config.yaml
d_model: 384
d_shared_expert: 256
activation: "swiglu"
n_kv_head: 4
norm: "rmsnorm"
norm_eps: 1e-05
tie_embeddings: true
init_std_o: 0.0
init_std_up: 0.0227
lr: 0.0103
beta1: 0.9
warmup_steps: 82
decay_shape: "pow"
doc_mask: false
Below are experts of layer 2 (counted from 0) of a mixture-of-experts language model. Rows are named router (the router's row for the expert), gate (a neuron's input weights, with its number), up (a neuron's input weights, with its number) and show model dimensions 256-383. Each number is 500 + 50 x the weight over its row's rms, rounded and kept within 0 to 999. Numbers have three digits each.
After each expert's rows: a language model's description of what the expert responds to. This comes from a sample of Wikipedia text that the model never trained on.

# expert 31
router:578489453610540550473563521510512493595441470455480580488474466496520530484525506436486582498556468383505562593469541545594544457507571419524484495489577558615392492527481533553450357440523510464417555501503527489493514555512364568481404535529509507529459497542465417493439486464491613505446472513515481550460507497464451454469498532413480445489426498414476548485564419480481539449410
gate0:445452495548482465523526509459494477537474522520463528449490565544506461450527490453425476570437561544562502637415458503456449443582569492498485428449496529515419484553512538509489510553502427558471572468521457589544495482485420538489551527551496463482438535534500531453495498463522365588469526482452424499513552472613534455561433511446549592484517427569417483537442550491495499579549
up0:517581627545493511386509491580466405440625549489478473480548526503549432526567486535432561510538542570442560455464457493500426455423549504483556453552492552513509581528466486437546453442493473460497501466554463434505536543464481525465557468445526465483420467483546487431492515537512498586505540508531516487488455521455461494535543587493467481520516455463486546444534567521424503457490
What it handles: Short stems inside words. Early word pieces like sec, par, reg, rel, ens, con starting a longer word, as in pro-sec-utor, pre-par-edness, par-ents.

# expert 20
router:503531488542451483442553466498507394490499523445485556557421524500490485487478511424550547531521424482455638537536518519485491485525486560539539463429570599558395541551525497460473479439483525582514538515441517543470456552489470467503456518511498538531408434580449512561529488458539555535394401479440530485410593526407582495464511503401488531442471511523471505522526525467494519597495
gate0:448631554494482479486514572481452427592498499502469533405538501498478514531385502540542497535413484512496486566497553458487453471480462571492556520550493452491451594501517537461514427508454498478471559495376504410435468426468494441561487515450487473509427565544455487492521544514546566520533491452504492449428448461548487499484537562501588469506409392501494412335460523541381480600549
up0:493542556512492508553504465532454471387527497520510402561501526531551596505398464410445574602375563528511450560522472493409534539534419497478441435526479527493527482549484503452471499445497504490470408507525557579486499468427516502476520555495507500549395579451531499575535507516468498370481446506493486580392527482569501503611463558451555444402454433428557399524503544572464526431521
What it handles: Clause-linking words. Commas and clause openers after a clause or date (which, where, when, although, It, he), plus table pipes and semicolons.

# expert 44
router:587563499508492445462589453502543513581503494501572490493498478408492475435406532521564555461518544458415531599464550485537573451566531509503512464465548512573376466545441457546509467445595466521461487557529521455501435553461484495536429482508451510472496446517497506492461465500578543562499499477556479589513438384459582433481460501429564425534535465431531515518525444470477502553437
gate0:508580425508484593468451527495523529582536456506525420570508503554517496456474471404450585518525621473562384493458485522564486394574432427417523503582485539477486409512560557573493444542535536496529465496536629481500514439481491519385489492469504484465497484442476479550558432487537468477518500432550491492430455436425497567596433546510534422466486522482543502591541486419559489514505
up0:508614426507468552517397541439514490570445497499430480441609510469548532499477473481518476549505466505541472499554487491578399470578543529515437478522509473469659462508536546511484415510460500555492467495624491471501505587520500524526484516566479496434423468460459488483507447475592480421533410457522537484631492475502586507625520555445529459524575427427581414498443459548580470511592
What it handles: Two-digit numbers. Numbers from 10 upward in sports tables, stats and measurements, such as goals, points, weights, attendance figures, years.

# expert 28
router:563553465478424494416538648490487504496480495479455545528474520494557464537447508508522496510402487478516531583523498476493480464496491484534469408466502578603502486462453509556495500422564475476502609490570535554529454524430486494559526533510427487601424415505448477455453480469504608544504528492503496551448623528367502456470435472435492475454470437484610454525461511450458457481476
gate0:548403537519412497512554547434541508490524445528413528488477495442509468449436459453533458465448461493487486503464448494470564553468457685519565489472499592512544530459545382520486498532492513521473486453478475464520455440559504513498538550446466580498461571480522506487591607493453505524454565546485553630479468516481595434490409514492518491471493468453533546500534435527546497578436
up0:571507463571505451497480558535509520471410449601390458497487496475454536560457459466559453469491487420497413599559490515483469499514446503483458487600605533469552532507491484429537510542602523456496604438571551493473461588591506524447571506362485552472528576508504479622530434437451493496491507489519551523455461504492612398469509547520591526483423503467517488537574561429579471467504
What it handles: Opening brackets and punctuation. Opening parentheses and brackets before asides, ages or dates, plus question marks and ellipses in quotations, like (age 36), (2008−present), for?".

# expert 33
router:574555398585506495454493553587444487525544563409432589529476465520510524490480461456439538618488417464416590559461561539520519505570466453519521426511483554593432470466386443472500485373546502487477571433497521510518422576525444536474453502496420498529442493561471597524491521465521492507497467527490532510558507506436519416531484466493485440554508453385467593484495434536471518582482
gate0:463436513567487487466464480549450530475597504465455597514482511490476595506439496539495496542413520510464457498425490479456553531588576641477455478591485533503495331516488510512392459545629473431510500504527515477514514411491528552547476569487554537526581496527491484493458571444584493577495423571471501480598568516557516468548509459573585511461404511515464473433495486564474395451547
up0:503427551536433526520437519437532440476518510547525500473489518546480545549499554518468405401430543581384551540488519498419553508444387517454452523488464577488576474443472484524429544457537427477507532550523491495448559484438536536503564555537489480528551369456536538483556510589375471414390475514471498522494601511429530506475464598472543411506498577436488514513495491537443467404468
What it handles: Pronouns and mid-word pieces. Object pronouns them, him, her, it closing clauses, and short inner word pieces like ipp, ell, ik, unn.

# expert 52
router:581476447589514507576558570509509525555517538456505527523464471456558544476493483500591617534526448465441550606508554454601575449485539450574539440485591542562401490510474427507434403404489484568534530464568497440460452583502447546468451458532492558540458490557441422488437485499518559546494461516499480514521538460454492419463483574504495418470435522473473537535502390492437483487418
gate0:505455467577510472564370425529478437471420496558487567467435537522533532458513640595438454545449406494520482526510441496532554514477459527530568416403449467457449383379598533504527455426428592495531575541470529486513538519575458505558437524507509475564449513447502480492456462440627498433483463471474473475527504549417530468461427533419484510454414481502561451412478425508546483497514
up0:477437508425457534494424554490492584521402502407567457520537485455515481538470399407590567537557639496546516519592546514452521572496503398598523492587544522473482471548407480472466451629524503459478470537545507512520516494492491524532507466413458568407476408442515483542528504438460511537458509487500603519420409459503492533535471579446491554493545552552500483526528544471517374562505
What it handles: Noun suffixes and table cells. Suffixes like -ity, -ness and -itted ending abstract nouns or verbs, plus pipes, numbers and "the" in stats or election tables.

# expert 61
router:567472452590515495421543585506498529573513549448520542528458498457464550497469459478568590548529426371452554608484500472576586477484549426557536444467577559555413515497457460554423417390508487541518553474538557450507479559468445503483474493539517584521441494554446496470469493495531563500486467491497531518530526412447495398466478563450506433477481509484474552570513408504452459485421
gate0:624433473536431494475575563339487482596467517482494475546495494521558502530487452495494609471482571540451531482427543518545495495505502463577552487511513515497497574536430532486590496461418569538509508537506504478495483620539487450550570476501522537477505550521470464525480473454523469463467559499467544409531479493457512450463488459432522485442514568450506439401435435509563572534599
up0:427497543633473500551489501483483501479551459532524504638573499527513532368516532559515482538487563440477484481468626460446530480446512463528475443471473548501505455525507485499456532384432595497520503548477501491465514529558469536496498521472506500452453453394435525382422446485443442451492587520472420491436472529567505473544402445483531511463534512476532499446409432545525547510531
What it handles: Mixed common and place tokens. No single pattern: the, a, digits, place names like California or England, and word endings like -known or -ested.

# expert 3
router:585489438574525452432524576507445539565500509444483524529473470484498551490461458511550567581524401389463575598499538497588579459536576426533535449476620530568418470475471461560411438409497523528491540465557527455504506561479413502469466458548474533537434496536482364486429475491522574514494462517491530511559502453442485473465463582468487424542451522470475553545487414497443489488432
gate0:468508601485467589498412456514540560468520458406532563626429551536487522416501484494442494535541499448432521549449463496488407504485494534644531503545425417549401610479465455474537520494581491436526461552517480494511522524461550532525554518492495495469513468506484490569502481519497584492438423549505583476525520495528525628560448533470451534434383456456485521516483622528494559513509
up0:415451452494574399567517468461410451564397552553566467467410474483461338443500497547471635540531425592548530470548515533569493576461527537408512500454475563485428569475426558595507494517424415560505465435527529498523506488614477515503445484431545519433563537440392492437600503506473527437419417546465531527528434476480480463405525500530481447510542587468494545467464489507556520462489
What it handles: Mixed mid-word/function tokens. Word-final pieces and common function tokens like the, commas and table pipes, e.g. Kuloth-ung-a, pl-ain-tiff, honour-ably; no clear theme.

# expert 30
router:564523468572408438519577635485460495524532570438498467520355501516474465488489566503529495518504453498485596569570506542530476473610557480554565500410597515519508439528508510496424489588523526543496467548595500479510482544450472537527475493544480547618534536539463472445473457482440593565489462480468511492560427420441543454426473537437515479492519477503440560636487504542397426500415
gate0:473456479481523529508511556545512586534432470542571536524515520547440447609448491491425474419502524520551513528438560517571491549476559422511505466523597570419554516444506491470437560483564490480491526512420508524519498568506486602473486442524440552525564492437516515469523482497479571561408543454444458531505441386479562482466617504439513390512568471546580500478451544501505410610512
up0:469509485481490544493546420568505508533593519628525525497545444469509497440538463557408525581469449483478497439534478521515412508629433545532432468494485505481410421518533532502484515422544479496484418504530532501476531495533507460409531479572539508500500496530480520510520436452613499564513406573537500499579555590537552483590422522479530562520493393494472568497534529485455490382561
What it handles: Abstract nouns before of. Abstract or suffixed nouns following the, usually before of, such as time in at the time of, same, rest, death, version.

# expert 7
router:560526497503483428473522557446542526483551535608501640506447494504549536474457565536554538462497403437525471588498527527497618462541541472476521503382527544563400477520539551518469428390560518466467531487551535493534511512494465556528513521521490571554488500619488459573480427580572501562540456534437453539508508444446523443465440583483522478518451478396512527535479400527384482494436
gate0:461458443566408448522455505602524462473559464571344511365431488488518516485507496486493515482501492479527583574519489489567638532520512527462440533468468481491431527498547358532369520406452478470455534415480500514503516465492500482626483532510492546544384626621547510474480522479412396572483438583533474553632589537474487431459542627492537471472453533507472459567481430372455453547555
up0:508586580539404451473499565405497564467504485523489520498430493559532578489515558529463543497505566536480557512492430484485603448439525506542432521519456472569430514508496542501463488478434522460485512431593481492488495516493558421655509455479495506473461541470512468513479518455537489578547439515565497500496470472467470465535467596410516483500516586530518354561472463602445395429502
What it handles: Ends, sides, directions. Words for ends, sides and compass directions, plus pieces ending in -ended or -ending: north end, lower left, extends, depending.

# expert 1
router:536547540528562429533525558464483508664546610490386454562474519482520467419456473539569454456594512486404452563518530520573582452473527461528528407411576594549376572484497578602470496459444471491502557457435525499460495544463497490493573526523501538473480494449420438455431522493551543520513536503542481595463561494464479458529493566408450398517504537458468461560496408467511555469410
gate0:524616528399494511553520551442541512472452542477517440454531544555525507494503532562552540503539503482481470548557540491541500533474500408562576472511640521559445549484473511502517488509560472546507490443444512433516529530452464531504416499494507474491481430473523499514502470541373496526477513491505574411437528483405400474575464468498468548518457488401529560589548554503630467513431
up0:452513462504548469527477526481530490554509359466522472548537503484518381582513454508557398517515567567539465483465493490499532562474459570557489522582407584528502529453568566534539452498614474514504597537466591554498572478501529503577513477494483475591491578522433473487542432554498531512516477425544520498455586514372545566457533481509534593484475615527484451542452471490608546460505
What it handles: Past participle endings. Verb-final pieces like -ed, -ated, -ized ending past participles after was, been, also, such as refused, published, chosen.

# expert 25
router:525516522608517516485518529551547424478439537453494499538408527506516553531523572511602559449465513460421589491460511504545512466564498536587446510566591527492513438450439551495388514456512540542518526482532547544519433481540430512423379479512467500493425505612497457520459417490608517477504400481536563527441537514471494498425379467510491521458401540491494445546433533510548506465398
gate0:575506532428493413487586513599497554527491482452531556486504508458504539554435516538524600557508469465533476550486536501676617451461509495532473541397481610503488529475437522494561514563601483460484440479549467445516503509590512499467498464575479516477531524542525494424451472462443505568517445461465410598505491592507485439499525461509475431506443474486395536557487659555462447475508
up0:581452642532516507516590524496493510460526510512530441582523520466480413596473525504562490589457486441473532519499543472560547534463516537507484537549581488517496448542502466474513487558508541493493421553497532562488479477532473519397449427454472549393497478558531478411562459542441569516452504530455472510439421592428391492609623446488542367494498535534374483533386577568464405449559
What it handles: Commas. Commas, including after closing brackets or quotes, separating list items, clauses and dates, as in Redhill, Snedshill or writer, artist.

# expert 18
router:562506476627489504398574565536436538530512557446487535511466541414451541480433466499559534556540416515450531626487531536580543475489513438551523465454602528507430493428458469511461430439494503556493546483500515446493497513478506555472495461525553560468460484577435449499425480469558532497487469491510502518545514368431476388461484563508508449562441522428468541496490380507468471529408
gate0:640576505460534543446642520474566550482520481613477529527512456502502565452459527662493434611497543458459390460562451511521503530497487511540517592460493546485457483514553470449561555475413478543469512480445486496495457450493456468553535525600529511523560490454556468540422516521485553461442446499476466579473454433453506545458451521461399463502464453458586506535469436432435426460406
up0:436528498557472441561516565555464565497433455469409470588575506560513584462564489545453547548531504503606435536496485520554464495583518466557493512415552524451524525450458512533481347513537486442494459493471451447508484548572494506512454483512542505552417508484513574511421544380519521476438517462463543672409452415511502485525472519484524416477514532378476460489554466524578460487468
What it handles: Mid-word fragments. Word-internal pieces, often with z or il, inside longer words, such as synthes-iz-ers, sub-prefec-ture, dis-places, H-ospital.

# expert 42
router:539527480525525502461528507565497463480452451551463594573477559466459515485513496582559668497463556457507527431537520527502451410555450496518452404448533513432531443517448549519483499471460514486475534501471487517466498503443512493452546539528466413554513504480527470480531530478535549544477486521450549521459466491424534514557585413534500512453554516426512500494552484392477534496439
gate0:479485489509525501544461524375513515601518567526601477466492498510526472542544486501449450458504491501447476457569499479464608500448430441471413447483431442481586516488468421494400459491593518565505477478588522549487496589564489433441505498481472476338453605588514438574480480464487482588475502448568540496379440392469535469580412603444496486545597516495504467557514487496462391447544
up0:483535473502373471461528538497458489581520492475585572511476537559495449597484460526421477451532476490512560523464552508429462503433497407507497465437487416441550513502499453515539426535463525567469445579536434562507483408544474491350532483551445470444533580528456515541485514594444585574565519455467513529475505496406473519577421551464451572496556504391504487501537505375450419585544
What it handles: Coordinating conjunctions. Conjunctions and list joiners after a comma or noun, mostly and, also or, but, while, ampersand, slash, including.

# expert 29
router:496478451533506442496481553486531504518491504501477441577507488430520538480485501415449601454503438466474478570469532537510453461569462467533568423503593599528417459430460562539452518480473509626498564426462485477500493494468447546449465553501456502503549527529460498481481436384526557460511495476497503496508535459435498489539430493452578438493443600519468569457433485450430566567534
gate0:445553548535553502483549489483563448500445483601594555513542508475524491468459434590514485571558485552376495513530560498469563580451525467528440502507416381438539517518470440399543538540543510487502521453521557457522520489483512504507366491484484546479423435523387487568544441432472480456436451427528530470358535519450562521455464493514516523512510552455491417453556493525404561564435
up0:501491565423439513489511464519511536489506525479562442585597528550514505554501436527503578541509486532475441377518526492459546469461503453474565446550483499565426465428605440468513577470560571371504461528471475598500513453573526510441402492543451549460506613549438461393458500524491533411530553444472486493488549429572505533535468487424470516487485465447519454626462473454512429502510
What it handles: Prepositions after nouns. The prepositions of, for and to following a noun or adjective, plus such, known (as), responsible, as in nominee for, suitable for.